Weights of a small mixture-of-experts language model, trained from scratch on English Wikipedia.
Size: 9 layers, width 128, vocabulary 4096.
Experts: 64 experts in each of 9 layers, a softmax router.
Training: 230M tokens, 9784 steps.
Below are experts of layer 5 (counted from 0) of a mixture-of-experts language model. Rows are named router (the router's row for the expert), gate (a neuron's input weights, with its number), up (a neuron's input weights, with its number), down (a neuron's output weights, with its number) and show model dimensions 64-127. Each number is 128 + 24 x the weight over its row's rms, rounded and kept within 0 to 255. Numbers have three digits each.
Before each expert's rows: a language model's description of what the expert responds to. This comes from a sample of Wikipedia text that the model never trained on.

# expert 58
First letter or piece of proper names, especially sports team and place names like Bengals, Brewers, plus geographic words Island, Street, Creek.
router:134097148100107143114110111127119091139129125150119097125163118128123099116153156154173138107092126123132126150144129109086138147151145090148103130112142154147097110118124104143155112114145164
gate0:151112114124114119138130121152163139158115123114139109140159117171128129157153106162166162075120135071106072111157117119104144126154149100139151116097143161111097143111125122164104148128097159
up0:106144084150142133126140138135146128123162110125160122119137082102146145096125116118144147107138093104142121148113147107138119124138135132133125171086122116149115135089099140126151117157087069
down0:142115172109145137144151137103141115086069151139078134113141110159141106142112123094166112165149125107084087121080119113107138100126107131105109088108114129124142111157136121148109121113127125
gate1:140140108086077106073123166126127116143120141146093155113164118158141123146159160170178136135100143109149127130141108089192132123177099105151138100107126075122116155101091140131079160139125140
up1:089090164145112097153141126123134125086078133056133107134117122077098054166108129135140144092161125136099140158125121133062107124143156119162118138136155141130202106125129139132127120136118097
down1:148138147139168117102126140169134152144090129132143139141155164174146129159117166156122148119134114106122123145116149158159088143127131117117108128122148099101120126077133094130088175126119155
gate2:096112114133134143109153113114149127129109135102054143172098179149150091143143133119135126085112144140110116155118131114120141150128141150137071089130135150150155086110097137149115139105102137
up2:108137129117114129110106164085119133146109102114124086142115145108089137129108154143133111129167172114077126137099147150108121127096090178139140158126104100145096143140131106119134152077170118
down2:155108152118103146116140128137114087144161133162110099130120141133110173124115111108132161150143177090184142111123123160122136131102122121160121094116137140148098175129114115118144114110092131
gate3:143113159093113133112094140090157139116140168157155177179147097121152164130147095098132150134098122135085143107101102142138116131112168133103137116111125114102120118113120137068130095153083133
up3:154107067152145085135140147191132113117096146121113118144135146105124137107145113175115105125156138117173141098152121141109122126125125105115085137135146107145106151126098151122157126141149128
down3:135101131125130164132174094182153097097103092148161101118132107123106114110138149116162135143128122154092126141125129120159144188135121144152126107128101143134113146097131098151125111095133168
gate4:151121183096145126146118128133106113114120105110147106096148139097123094120173131112166133150131190122112112101135119145101157139102115088144144130104146159097114124111120126113144112082100122
up4:134136095099127152125130109166157183139122109122103162164100074141117139118092123139128140140161149141135111116148126139163123145101109151120162141102159095140148098122108138170125084152151152
down4:073122130152108139116140142132146159140131155158112094124122151158112129091124169156113143111130100120114157111143087125124109148153127151094136140092129131089133119138173184105147141179173123
gate5:131104140115099148149120145097121138096121096106116106126176119125144140145126118140144107142126135117190129094071127119088130165128137094146152143143141087182110137128130134125090099136126120
up5:152145167121154109097143107143123143124116112127069136113106155150117140154148158119150099105127104114119158129151110104128157131104051139115089145133107115134131170139126110129124125118140154
down5:148105177097144125084078122152122121093153135103101110125121206160132138137117134122090145114114138167104099109093110132143121115162120144147095095134100145147098094102135101143139144148160117
gate6:172103108179159125140126171129158138124141137178132131139116094092111077124121111119157129097129141089129148120085139174111144137122125102142158094094100142118140146170122096132137090104106120
up6:145155132123128170124132143126172138115109115082144093123123119090140137097106099141152103092145118154092174160174138088135129116105135135109101188143146088144141155080108104121147154171147112
down6:134085100118142119121170110134081126091093163123108141136133145175116164140115136158140093176142146147131168163194131152126177148147096105149122077164102160122114099121121118118120139108140117
gate7:088120157095142134134116142118072135194165117105138130178173106126088111148137159163137145101166103123143138119124116117110142119160162145127118168135166113104140139139125155122161136110162121
up7:107145091148134124149146131148191122122104074091131171156106142107131135097177116157110111125090100134152145096139105145188121123140114179141136154102094124110100146108120137104153130143113107
down7:151163121143148127168140151106117122137129101155134123104141110135120158162100142158165106113123120112163119126079096101167127133108121109193129132128147123141098136106140090153137143170114099
gate8:110116124096103123112164132062118127128114077080147143162144117133112105101133139166099137142145094124137136159159091129113142117209136154123108122133175150157146161116126146087114134153103135
up8:128120130171090077151143135096133148056141100133092107141143169119173143143154134132172128134118142182164089132135151140146122132146155107111160109163140129105149120135106117139157123162102100
down8:131182093130146104140176125099156113195162160102182113118160094108155106120159140129147108175158122111126130129096088128135133135130141117135128148093118155079102111162101117120105115142110121
gate9:130096112127127163131122171119140107137164130198095171132130139113115119124122140126149137151139160102137095167127116131129100122132080127083127177151120125135075125145179115157152136113125140
up9:102125181129094130100138122130155114172140151116094103105100177160125110112150135112105104121142124164146130129057172170117100137101126124119122076091122132137085126126140111120125112077121151
down9:143175149149141158134075112069134192142159143179138137093125070122161108140141114110090156142162100081165156142103124126132170131093163130108150152116144131137138172137139128113106142141111151
gate10:142123134182077124085136145103158120152139089131112134130053118131134063145103144148143105127127119138103144152171134131120112133126175139094089139115151104125121115143117123155140098145126147
up10:144132161115100143154117125138098155120134114083133103128140146122095129084152147069145147135119121148119111152142167171138108164147145181119141167126111162145105131125138174141092098121088132
down10:101096143142102119111107119121164149126122151094092131127128132112111127092072134100139088121137166139114111159115125112136143101174089089104175127151109146136118129133142121117127130096108136
gate11:124119164085119132119136163155155105093100120145132128131145131127101144127146147152185090084129106166080120119114115133183160096103153111156116059130148136094129123138133129157114129128100143
up11:131131120144142095092115088094122155090166147118105137134120139134163101150140114091147203138108134134173113156119146070131129099118101131145101088131145150107152112176063122133130079155169104
down11:107122117140136129142121129114129123112139160115106199128134179097112110183157120130115153133134106111087147127102108120125121140179102126132116097106142144130127079146108130136132110137116103
gate12:129149152150089132149107130184096171156091113128124096135126101110134148106134078140121111139151154113139147097152183117173118127139121096118124135127140146131095092093121145119154129122106160
up12:150144119112121125149076137145144143155145133137139083132146147123165127106207133142117113138085130132110113142100102159128160092115118065163095129144153091122148108102121165141121169137134124
down12:127091110123083168113146096115130103115136132152139146076122121133104138139133116129110166113143119184083151115140108101073183099148082118172136099133114137177174134085123129154118099099129128
gate13:157099113135111128126163165138108144131118138147129148126160117124167150112158111153146103151128194139117179179123107112124123132125110128126096125124125137121124159124110090092117125111103145
up13:163121141141147153134079156099187125111147146154091154093140092113160102127127132117176123138107098137105128168095113120116112128162161099131112125153148132110104155108172142120107105138141142
down13:112155133107134135131121126130077106088171129146109129142113143098158148117101151088067125105116103161171121100093188114156132151098097101149147155111109133106146118126143149126165146151132118
gate14:105146145124098159135115152110103091103145162126139120100188080161131144131142115160170133162114126139140155137127097145150165150165135100136081127121153150147113110089098057122146126160148120
up14:087155096102127137171115097083115135105143104121160094168112144092141167092125118157103142151102140157138105108130114111107134136139128107119112118133123124139136135130139110165096092117128131
down14:144102081094068130135119145108112138115079131128143140125177135142142087102130131144106166149092151149130116128083112135116127120145089137120083128125105099131121139119127101133129119122092106
gate15:121068116127128110112108133131135103126119134179163137114112171117141146144070126146118115138116130111098103143116106136133151129141136154087132119113127135116103146103146163105135140095156144
up15:149137118182125130134082128113112127142206165115109110129145105098127110128112112130139133109142151137109108102101127097132089110119134145133145086101118163096128123101117125131128113134109140
down15:145128107144131139143134090148121144112127120151125077135107144104148117118105111130146140158167182100129112187157143103107142164135119112096124115087129126115120083127120092090124142129116151
gate16:090161114114129111085120180148134140147135108135133109149173098121149119147112159133170121156164131084151112164148071130144166136151108114153102115155140151070121146123120152153164145106103130
up16:144153117137109127129119135083127164107156162138135155135076117105145119109144096144093159126140129126119130112163123125157173085147127139170157174139153145142127144109113114168109132097113167
down16:137080111120102114118135143084156175115140146109129165119135116154148076084131130143155129082143136160151108100170133158141148141153136130130152116120158096119160168126116095130122117142154158
gate17:101097156157090149124139112133139166141106147095158139105168104155105124113131193158189117123108131149126123177143166136100155159135142109140129121085125159138107113119112109156120121145144104
up17:131163112096146125094118172159135137115131130156086143195111108116144179085100139159093138115123095137150141081107132116136113136108114107067111144177174100089124109153110120145108149150109130
down17:166144140080127154144102114140131125068077155113113140121105180113110124108116138125102113116118113130104096143153162156124120095175127129168136127122154161139161138124086116131145128160128112
gate18:133114155149098104119132066125116139164139168130125137097105150150112133128168139140096118129112120143135146105129106130128144125095149077158078094161104102128122072101132142143136113108138110
up18:117109126139135078158130105109141117138131179123123133132136176147146148110100163157111143125130132143154126152115159129155116092174133113194102112141158139129163124138130111098135134086131112
down18:142164153144104137089133121122162134095106109102104137129163171136157079089117147131170155104157129114137079157122140130141105119121137122150118100138124110061125171117136106169134116099118114
gate19:122120115108154157134109102163115125172114135168128114072163120173139111118119121094133118122114109166111194176131109151112150112128124087128121100111129154129122144079100135145156133117155133
up19:147137149162146114136113110179118109139116118110148158158143168104136069138112125096127094110127120134165174151149090124091156114129173110128122134130168080135166155152105110092117109105142119
down19:122145128125131097150117078146103128151143148131072105098143114140174148157105107120132113092121076118149137133131131101138115097138093100116097139105129118158129133124112140091112139118126107
gate20:157126124105103139108152112132123095092129108117065150107120106108135169128133142128125124152127148107157112137115132126130125087127154134092089146136128137123102145138145111117119126053151140
up20:140154134140170127133140139070138142115135136113145100103139086175082112117092144134116159112109116133147130136136102134144121162134144148152140161109150141103112150125137192126115106150121122
down20:109124118159135137163095108129097154131106135107157147134141176154159106149146166082119184154078086114090137126155081134155156133131140114128148126091097134111118154130096117152106130125130125
gate21:098116127115103123167123156152136125152108128151155127130142141160136116116154129159124130105112145142103134122145122122101124141128140136139146178108146126134144113126169134131122152082142120
up21:093121121150095136142145131137116141123131155133133118110133144096179141168130140150091111135153182081146122110138126142138076112132111100101064162130117130086124153139126181122155148141089130
down21:110148162165151117128091127100107126165137132144132152082166097101131120108151093116137150124117122146123145159161133117145102127080101122141139095129116132147122112163090137113127073106099119

# expert 56
First names and the first pieces of surnames of people in lists, tables and prose, such as Mc-Ewen, Bro-hm, Kim, Rob, Chris.
router:146125133073121128157126091117117088144116151135113083127128145112122094117154145155127170121105085150180136109178153113134124132163129095132124155066141142170098137105145139147160140137151157
gate0:113133143143200104153115126138142096140154143108127101128119117104091170104166084148108092114135103099131083121150115166124132156088167148097134116169163127147136170118142128175184150131127134
up0:162122165125132123112104134114118164116159126123093124142104129176135094145123139120116118172125133144153141131062100108138142112125117127151125121119107146116063102109137110127130110110141158
down0:136131119141109122100147148112127156153137148123104138106119117138149112164115121156157121148121121113110129094100105104145131170150119100126146129118104170157037097099137148144106144137118139
gate1:078153129131078110135138115108162148152116154148147122122133099143132116147102054134122101120120157141176152142105120099109146126114160136145127131087137118140121111130116146113125117165136106
up1:081085150065155134153108096118100138148128103115167104127131133153136118111149116060117117172115147112152124127121129111118091113134130126125115128129134163140118159128091133158109111120157106
down1:138117147143142175091112139144084121139125082108096122147166151131107110132135170135185128134140082133122137136183119154115126212152137140166189103113136157143144150155110121122109151096127150
gate2:144124105156127104180105163124134125083113113134160181145138142146139046082088119131148105127129120155133127155151123153141146117139122138135116112118155140175129150083106078128102128136158093
up2:148140115146156140113131089136098092135109124111130113115172120127126139167082102124109096108112124127135168138108178141064095077133130131114114113149137117116107156090158118118070128144104105
down2:090132115144098115170113101141103151155096142137110124124138148120125164131113157137145108128185155117128107202072151123115154160155132130134127117133141130090115103123087142100137116154131122
gate3:089104170139139130129100154108110154094127111124109120152138142115145114083117135112175124081086115099133156140118093138166116107105106174155136129103163145143134134099130110141161115140109106
up3:152174103140105167098118136116142165165144128114105082101117112116103104120127163095135108173165178131141097103098088102144171127156136150102095101121142130159110111117121111155130086124157145
down3:172133113146125102131110106105147143128125114131096120151084122154123124144108080148137172166135166074140148123103118104123137143111097140123138169135161177132147125092112191097162152155103156
gate4:113133146116105141106079128136167113100102122155160106152175137143084136153177163130105130102162143135105125087146145121156129125165149124118155132098175145064134148161113113124130117170113132
up4:148134129149102126174125127173112128121084175128136144150144145144129136134109114178127158129167130131096124105146139110149168111112136154102148080087134160084135129110116081103109106126129111
down4:145126150104136131141165143124122132140087173162160154142132103137115125183134117129129146126138133147116145117169184142140142120153126138143138130098123135109110139154146117170137099139116054
gate5:118121123135131103086120141112131110077090135114108117158125120148121151141094122124153134133103073144121101115141146153137130131091105127151150111100170125142117137090177114141157107093123125
up5:157128119150105110100123126123116118095154128131158179123165121121130143160150137180133145103102099154126152110120112155188117106144115112125158137159106125121168163118133153104089159122178097
down5:129139116156116087102090112146147126078103167137165102134093128111120169082141145132142170121126141091132149134174149131194123106118134090148119144087113104097136154104125132113124126102149181
gate6:148155121113151131071150105130127137120104123154111157145175120129103121145114109143110113117127088143127134095082172132115137101113150148135075154118124096154096131126155157126129163122121113
up6:136114098124139107145127103106165123120109160178109139116038127119155143108138151128166156181118133127121129116139082083131135109118143101103137117132123103128122086093151119082123145117138096
down6:135094104151108128126116167114131098158100131113099180099147081155144096083152128110151137154132147123137124106169102153123146115133128120121157153074107083064142128171124213129116100102122138
gate7:115157125101145149096170121059128160163120113132153134156124114142144157141128101125148166138138096160138102132118099111143096092115120119143094142100133114130125137147169113140127097115131128
up7:104114153133148123144168108085142104180103143095101137092142185122140134138155123116185128106159130113134137116100129131176118127091141141108098098106135121166149116124124127161089144096100151
down7:125150116157111100110158125121133135104128137111143127142086122157144099143124101112089102123146149134172126120114133126113106092123069122116135109144098103127142112141122114125175108138117173
gate8:151117133071137172169136131170082131117142131110134135175142176152076133083135111143069166148129136122143142146141142095118109119116092107122093152105127090114143151095141130083154130118166144
up8:169141178149099149141101130135102139127151143161133182123125093128098138094113098122141137157124114128154126139178159112150147154077143162169148148125136135143162108084140136152110083108149142
down8:128125085160096103138117121128131079124094134137153126152086155079145130128168135140097122167150149123165143141130154170123165120147113121103151101146139154132140103125096093131138075115132076
gate9:160136130128116125149132148106144121119058110139128103112127128165132108106115128153092139136154152180153141182131125127121129121137136157070158129105149104105113095140119162139100158083159139
up9:150138134122134126108133167162145102196108133149132085162138149128093101144137097112125160086107144148159095103110137120139096114109114110107128131138148115104127177126113164132139184102110124
down9:164129166111136123166151175131106145091169112169139111116120123120161123151129145157121102158150155109112147156169120166140126123127123135095106157110139081125105126127153154114123151131143101
gate10:108139152128140087096176125119118146119080130173123117131100160146146113129144127101127101080161125094119145114143146167127115095123127141112128139118116122119110156111116125111119137042095117
up10:103114179120163147114101183128130103142125118122100155141137093140125122134085135133147086127129140128099088066151152127103131119144131105136119121128086178161152109128093128140130136104148100
down10:120173147104142118110180126119111111158111115086102116169084105117117125118131126167129119111136145133146133130151152119103133135074114115143119108110144152121123158129097134100174100103085141
gate11:198121105148169121131120152127151090143130133123187109148122137101127106143139116138137160158130140114101111148106134144117153119176126104120161080120123142139192129124119117100127062106147141
up11:099081140144108109146141121135199130099117127110163116138130155143107114077098128088140115150111141155139155109136109151131154125128105118137107135116161149151152133102119097113136148156142160
down11:135121202120097129128122098121147160102158148167152103161111103144143159172152125120108159090134113131123117119129109117157135110117103151149106131129146124171099122140165125112131161134109164
gate12:093081131180124104118103081096125112130187144137130171142127130130146099186142123157124102112110119111121121112147156119101119133134076147151168108133123084128127132132135098137102144093116135
up12:086125155101140118113153108130143140122144138121141093149097113149150116129133122134170110107138088157129127184167095127077160128145082132112123175122165126128138098122142117148107169134145113
down12:097118148079138123106127116124104112134182144099159146145140128167133115135139113126143071111118149104112085104149133140126134121142165166131164110121103119174131165141122129114120135136119147
gate13:125117105098137122128154130123173136154108129110161133123083113101119110110107151132098177124167112124131142125168125150154116152109119120110107157038142125164128137120118149091167118115167106
up13:131134102136132101134126141155134132118118145143111124134178113171129102117108103141181125137137181114131106147123118142127181095138141180125099091204106126102126130126100121096080114134086118
down13:136146142112131103141137132094132127115111136127157120118071138101119131148121142126104164127150089128154132103184114136139082139117108134128160146059143116181119110108175150134167106137151115
gate14:107136133110147139141165117122116132182145131156154139163103129120127137156094126127156170115092145107147115141148126168106057114113097137129134129151117148094119090130117187126159136126122165
up14:133166118161105059125107132103128163127141151147131105149143132152124144127113146167143124122131144119190133142135120152141129103137189104137116123114158169104106085109156110146137163102154117
down14:150159091141111109117146155120144150156116114123115137151171163132108142108135128083145155088151150121155139086156108135125094138174145122129117112131103170174119164083149113133143134161135105
gate15:118121111100158121112074149111140092157170139153168089134122140125111137077095120181119195103131109146135167139116107134134129124138130138135134133163149132153112168138131160117123099187142101
up15:143103154137113167123142149115112105164134094105113090109118140132150111145166112134141132131093141100136107118145129155134137138168132114125137053095118076122093174130085157142080111097142129
down15:122131152122099130113145121138124098124153134128162127122122123132166144141219104098138173086119140131151170116104108146110164127163104133175108111160155080147078107122091141113091107147117142
gate16:086112133163147070154130127078142150107147150106110128111134139104132117134131112145107109116114100107121129118122117158139160131139141143151136143135111140130122118120138157134143148119178124
up16:143067086116117107121153126122105146147082097119129135139104134159150118153173124135122126121138113144133154098126087124099136117134131127103176138137166130138141158126089131150123116109137130
down16:105098160136141156153151083114124109148134132137091169116106131170101121114170074145141106123108102145123154123098140109125122130155146134089131147153131142108174151120144165144133094118144130
gate17:125105090116143121173098105160153114114164145120143154131191100130133154122101126113147134129125130125136092170114126175099127120116127105124116121159107162152108149113173119104120134132100105
up17:132130128153121155112168153126105162106150104100145098120126108116175126111101115111154087137093164157077099143116141133090147145154140134147105079185107175132086141101144107163110153133169137
down17:167114156110111108158086124149125126144127180150133148107129137113121145092157137098153110142103159110115133131132182113136170139143140124145141098142123167111142204117128103116100128096093081
gate18:152122139124110153121117100118122148133152153164116077095162135103120095105127128139152108128103114120152137093122141148131154132143158157135152102115136132157133108141163132154189099100171115
up18:129156087107083149133124103112133134117143153132147123150124139153132129168082155137068146149117146156111123120111084110125142144158113100086096136151119128130128103119106130081153130103073135
down18:123119134121142157146162165104091132120186137095071090102130160144102086113125137073158112147120130125130117123117146143118113181136150112158130123160108146158155179145146122194116125152134146
gate19:100138104127152114130095104092092144125130138167132123148164142125155127171134119145087094142079097131172124159136103118081135114137100148109119121135128122116142113182130120140111140158094192
up19:152131124115129155146136139140127106117133148122127128145161150077110109122114102112124149166122167170137093093175144131138153120106107157104130178093129161054094148107154108152150140131139121
down19:166150142153128152109158174106147101122131163131122138163107130123117108088090109095158180140117176083171185141106166166137109133148139107122120150115155136163135114131143115131116076137168136
gate20:134097115114171117093153123121146123168149123082149141095147105142094131143123107177122154151184142119165094100127122153155116124136103095139145109121111098131127114109123164156098135153128155
up20:132133123144144136106115126116153144134100141124122129129116118116106122101157112109143150133111086142105147130145114151097099139148111157136122139067101113129125146137143115108164140121160082
down20:116120131127116113129130148160154117153140160120146147158131112123115124156104106130094103099120125134178112137150153134156174162131106131105109132181110129153108093116102092191130122132094147
gate21:108143081130111113162127126082135152132147136116092129145102149107136046116104147138174148131152113132141123123138127112103115098146085122094100158113159140118114068153139139082136088083121134
up21:121145144119112129141142123136138138117113147088115127130124153160120105122163105111184155118145075142122134129147131111091124118104089141110138160133153123115101149122126154155136187110093137
down21:086143110147153134143136134119122175117147145053085148138125170113118105143158141101129142141165125114075124118168122078098139134141072119105125134147159140137120107111110130126134131122118100

# expert 0
First word-piece of capitalized place names, usually after in or of, such as Mor(occo), Par(ma), Mal(leco), B(engal).
router:105115136112118105168116079101118070191076182163094099115146114138140077128144151167107134122091103168148128160136154105140158131150145117138109099083141138152117135110134115134138096125130161
gate0:159098147127147090126138109136116111184108116124142113120121118162082139124127137134143105098150138117125183130151127073115165145115133121122072142119135133168159101123141139129159116170119161
up0:102091117138110179136099167121109133157118125113088131145118104133138125182152124122147111123125100156079109107161128142123130093080171121112155168132151137100159137124154129129152174130110157
down0:167147091134085120095128148093109113161088105147116128169146166102123105152154169124165123131114148122124156137109148133145119121141137128164137116135107138114114116127143177141142133134097166
gate1:127072109131117119132163144076147116123138122151087133102118180131136137139130167132154107102127125131121072113142147147079126124079114138127116093114109132157108110103165172057128112156115150
up1:138163136114105142153106100088100124110116137148142098203122115114144074118132081103126165157128146166146136117125094124118183107132146127160109098109135123132092094126130077155138146116155135
down1:076107132151131104145143120131139110120149101118096157105141127125130144108124099090128122117172129104146119171117128170159127157178180084146102145163099132117117136107089149106113160161089183
gate2:110124147099166107104112130153092093110115112180128116131134109132135095136157144151102109077115099093107149116121110097138164120120120152127137119111101062114149100101069083128130123142149106
up2:110094126136155093075100102158142171143130173126167147159072162125124120097111131111161076114134175142113110122131148121087103137155140119137139122137110122129149074102138094121131101113136099
down2:125129102159125115140107143127188107171103119128142096120102127111119116169147110119094147146094103131087079105111149141112131140120149129136128116127106147144099145114127102141173168070158140
gate3:120086155112148104137123121095112129114148112100156091074140155164080134098166133159142162122143108099133123177142111127092141155100159107156130107127083111125134150167135130131084124107107158
up3:142109164133099117088161153106123126114106116120135133142134172134148095125142104167150114117126087179176124069098142099152148185154115137115103103126104135132137137137097118140122123132154154
down3:148091082123114151144154134124128144144123103164168182135112107150143088181143173096107143107131135153141148162076131101103166133180155139146133165107146115152170165130142102144101158133126143
gate4:095109165107127105108133102061178140145149110089123123123097166123137110143154153113139115144125130102094160143104112140117155108130136162092129133115090180065107136115089119058128136168140114
up4:134121104138126149107137122113137172135140103125145168110111131135131095131109164059174118123161130128134115122142178145140144128141123111113104146126148099153128094121099127104094160078142102
down4:105093105138126146145121109130112168114113095137100142166105149150093130127135136099138101123114189109148144167081130144142147130128110114105148110166132135091140132153113143105123133092110162
gate5:120102126100138102188132107126119128110120135061108104072110154104159104171146114110123160106120109111152136123135098155129123110120133137085163129076105095121117156146108164124173137108117132
up5:173116114130139109102121135128147129121154110093152104118158122156113173148121169145157112113113200154128138142111146114126172162127143108195125139118141114107109129154114092118161142113162146
down5:089157156119122134130149110131112110107117099092119195177119077131158124140141129118115093110114157159098081136098105150104135134143128136129138114138101151086150090146126161129092112109119167
gate6:128106118118107102160125154127175114110101106094103120159134150097103123149148118103136101119154153116120179134158122153074135132076131127086124137127157153115136107115164173168139138130108205
up6:131118120178118121117118124126083150127124124137137148122142114136111147146143099136174143126097106118138105095134148138121166116083125072151088124210127143145131117080110120101114115152119064
down6:121131173144144141133125162142121132116142104113121089125128118088122112104129111086127119122129127123128105093120085133109085147112111134108155145179149124158141120091101121168124157102137113
gate7:098129159102106151102142155110155144134148186133112170138145084107111112107106169118143158153106143150121091114145106140105120101145151131172144139155138102130126156127095137162103124148130105
up7:149120119130126115118108183092100112098109124152087117118148121108133135087139132095129105139133136122164145125073160100095174150139100125140121095081135126114122142147112128123098148133104141
down7:140113148126130122134117110136149127128103194183161118097101152116176142092056137117124114107131121130129105161108125183159135112120114153114112133083172104117112110112146176167113129096131128
gate8:158151099126133154123113151154156099133152128182111130120135130113141110118126120115154107160151102120134107162119141091154104132098154154138083096163141110092118088173113088120133150125078116
up8:130114149153121091126138112167184122149136092139136131103146140111103103132136098118107124097092166125114131103138158162141091127122127140107087138084138089124124089147124112119108177103111104
down8:110148109080120141117144116145147080143131153158107121120142125148105101146138129100125139151137151138132105138146116133170135108146152128111108133144135098109167118120093135089090110152145137
gate9:127082184152125109131126118132124077161074097146139141129123116109154143075138138126111093138112156150101107127125143150102151124155125132121135131104170098170142140094122140094110091135135079
up9:158090117117119113124151113132114117102089168145145153133102143131141117140159152115119073112066171119102103094123161089165120117131121147121108156098116106127130139119132111138098152138135162
down9:100117129122157139120132163199079114157105109130151124127149151114124122138086139121105110137136120147143112129141113107109132124115115159154154105138109145108177062116125136118119171159127127
gate10:116072139149159117131143127140158117165110113067145098123119095149136103123081118133109095075107091082120105145164161119106158178102110124121113147121135136069142160081111077128137125116106116
up10:098151144135151132111120110132142119169079112121131150138136110120147132152093158145149098148122131127167129129127117166075114119136107135130128111139143141096090091152151141125141116120114124
down10:141168099114105133097134122156092145143140120142072096091142108141140146112137146164105150129118127163109140089079112148116154148178084140097144172143125144144136142135106156115106150135135120
gate11:145165175174143145156092131166147123133117104152100150165136122185127111150111148084115149104100080133108135152134103099125148092128136127119140111125218136135149105139103127164153118129161153
up11:131142144136097127172153108163112169122136162125136120112106158108086140132135169106115139156137120150115127103153173134091099163103146129119105108139131126084138140107112079136126126124171153
down11:099133124116109125180188146140137145111150122149154092093147154143080151125100199097109109104146110091141111115076129124124096159110072122104120111117104144150107131127101086125123140184126143
gate12:149144129158124159149115167123128155120127128154107155160170100093115126170178137166115104133103092132206147169143125169207153144156110127113126132108148135120154125137133074153116109140098131
up12:110144119111137101096123105184152114141163095109114092136140140152167089097118118116118134145098166112137139119140133162119097127126111151062123117141141140107107127140168121163140123146123117
down12:140110129127102095138141106133082157190112082120073112167136101141158100101117088138150143161120126106119102140144154126126126161135117114155121133167102113137096136111152150165131112160160118
gate13:102170155189163144159126137097126135141095145141117116126122159148135141158116126117171115098141159135136136141109155136118148116114114104155135124068146128131082100127109093166147130109147170
up13:163137087093130122113112150117103158101114127085108134119101096108199106147084123119164155123136179092161105120144137128097098126147124140103151130147136120119095130090161141095092145076119121
down13:101119107123105135113101142132085109140080103125103091127120187131158113116117135155115143160092124097082159133146153138119166111127130150129150145135107158089175127152131128122130122119140072
gate14:118126121136158118109144141138103130155129125192125133124123111109108109105140129158129135106120112123103131169144171116093145116143122140097096133085126122144152131129123139141137041151147157
up14:109146160183158110113116084167064088109104106149129131134149125120123139111118131125143149156117101105079169128168116091179149118094104121182101105138141141116140150149118129123151144099119167
down14:094137149166151113167123116138112122099129101110095145185085142099118127144149140111129104164184150123144158143121088149107148128105105116140130143109142147126104117123129095082158141134090155
gate15:149127104091096107098109156148107098140156154141102112127149117108155125121114136136148117097095129115179119148143132096092092144113114131122143128114178087146104186111084142072159127111138138
up15:098111151108120085181105088128136107132147117112171113138128123161090134171113152106099125122163147097190130111135150075122119127132099128153197136116133094134164148137094162153135110111097148
down15:124143109127128177114116163117123116097071107125118126136114146129141119144129120144149147142173136124143145118156100127153127089142154114133123144129138122136130162109153125133136150139126114
gate16:086122133155121130107164177064141144142143156144138085133149135129120161160122163137104209155133159129148154138133102147112124121164128103100134114136165112142110133134142118128163114147183125
up16:150155138127153121141092136158136149148116120112148097088131080127097167117125149125100168163118158153120174125109133090084111139152104112114166095121124143139101175096135132128120103124185106
down16:142105115098162118148117121166121116098147095120090129178104142138095126108125122147144102103122113090135144134136148124130159158143134131142116176099143172144156138138108133085109093138105067
gate17:069096116127164129134120156089154102133132113090107152092103125099127097140121135134104168086122134105112109112131110139141147125125124159107116149144153125101118138119158097158111102123131096
up17:092110114166142143165101150147148135107133113122139137154185104131154137113149145119165135134150131130140101095157119158137119136087132131120110140096108160102143109156153197097114155098071134
down17:118144107152191127126146095103136135147166166097144123120154164095118147150106160119143108067133097090099103095109128126144107118125140137149115126103123151118135099104151077132152121155120118
gate18:135122126139112106156104095122127160125134127115119123122140119115167194106146058135109137132091156157136118116166154148120127131118151135129139198104107133144087144109145124118105121091094097
up18:131169109095054122134113123098140117122162130080136144104119109195133167161106123096149106130077145158139150121112153143141152109125112129149123125136146152127110149115144080082132158140133158
down18:144111108133097105127135139141089141113172127101129135147115090106135173129136105095107111106112133114167104151115132140132136107143132119126123159156080125178091088129123093133075118108108116
gate19:087129122147173112149077143131158115165110129139130126128199166112164140135162157117155147100152113120105158097141099145097154158086103081149120122159125126100135107148152117151137101154108135
up19:120105148154160121152146135120107127132116122140154176157082144124099128113139143147131113153121120129100176106180144116139104105136129162143156132079163100084112117104110144128127096119136107
down19:167103099079134133128134144083114107089130130120135100139126084113132132100108146131085139180174135155132103124125156114138136104124121101146080093083116130123139137142106142120125141106089118
gate20:137147078116099131143145138128116119170119169150095137123158097151075115116165103158120147103127122133115137126144151111124113123059186123119120120134124141128128103142088135129127126147102101
up20:154121143139141116160110107114148112143178154112111138140107088124137109117135110080103115110095149160144136199162151158156150151136120144103148103105097112125153116122160144146062113104117133
down20:097162140163103132107129105137154094120100120112114118102064114149113145108130132128125119116162135138142087195142122119131157132161184130065109096136118088142127149134111101162141141200161179
gate21:128138174125103090098149122092142113180134121134087131083175113162127149144089126079133149116147114091119136105109080142123122144106137134183092083134154117126124156111091125125129136098112151
up21:142108083141113155127142151165155124114130112156123061164161133126090094097115148144102155064135152162128170100147126106135123140158148096129137157124107095153129132169128136126172110093176128
down21:118139109152100146089168134121129089135131086141130130116125152084114164100111140098131122145154144161125149147133123156109140102131147165145121142141134110160130110138134109117111143135114150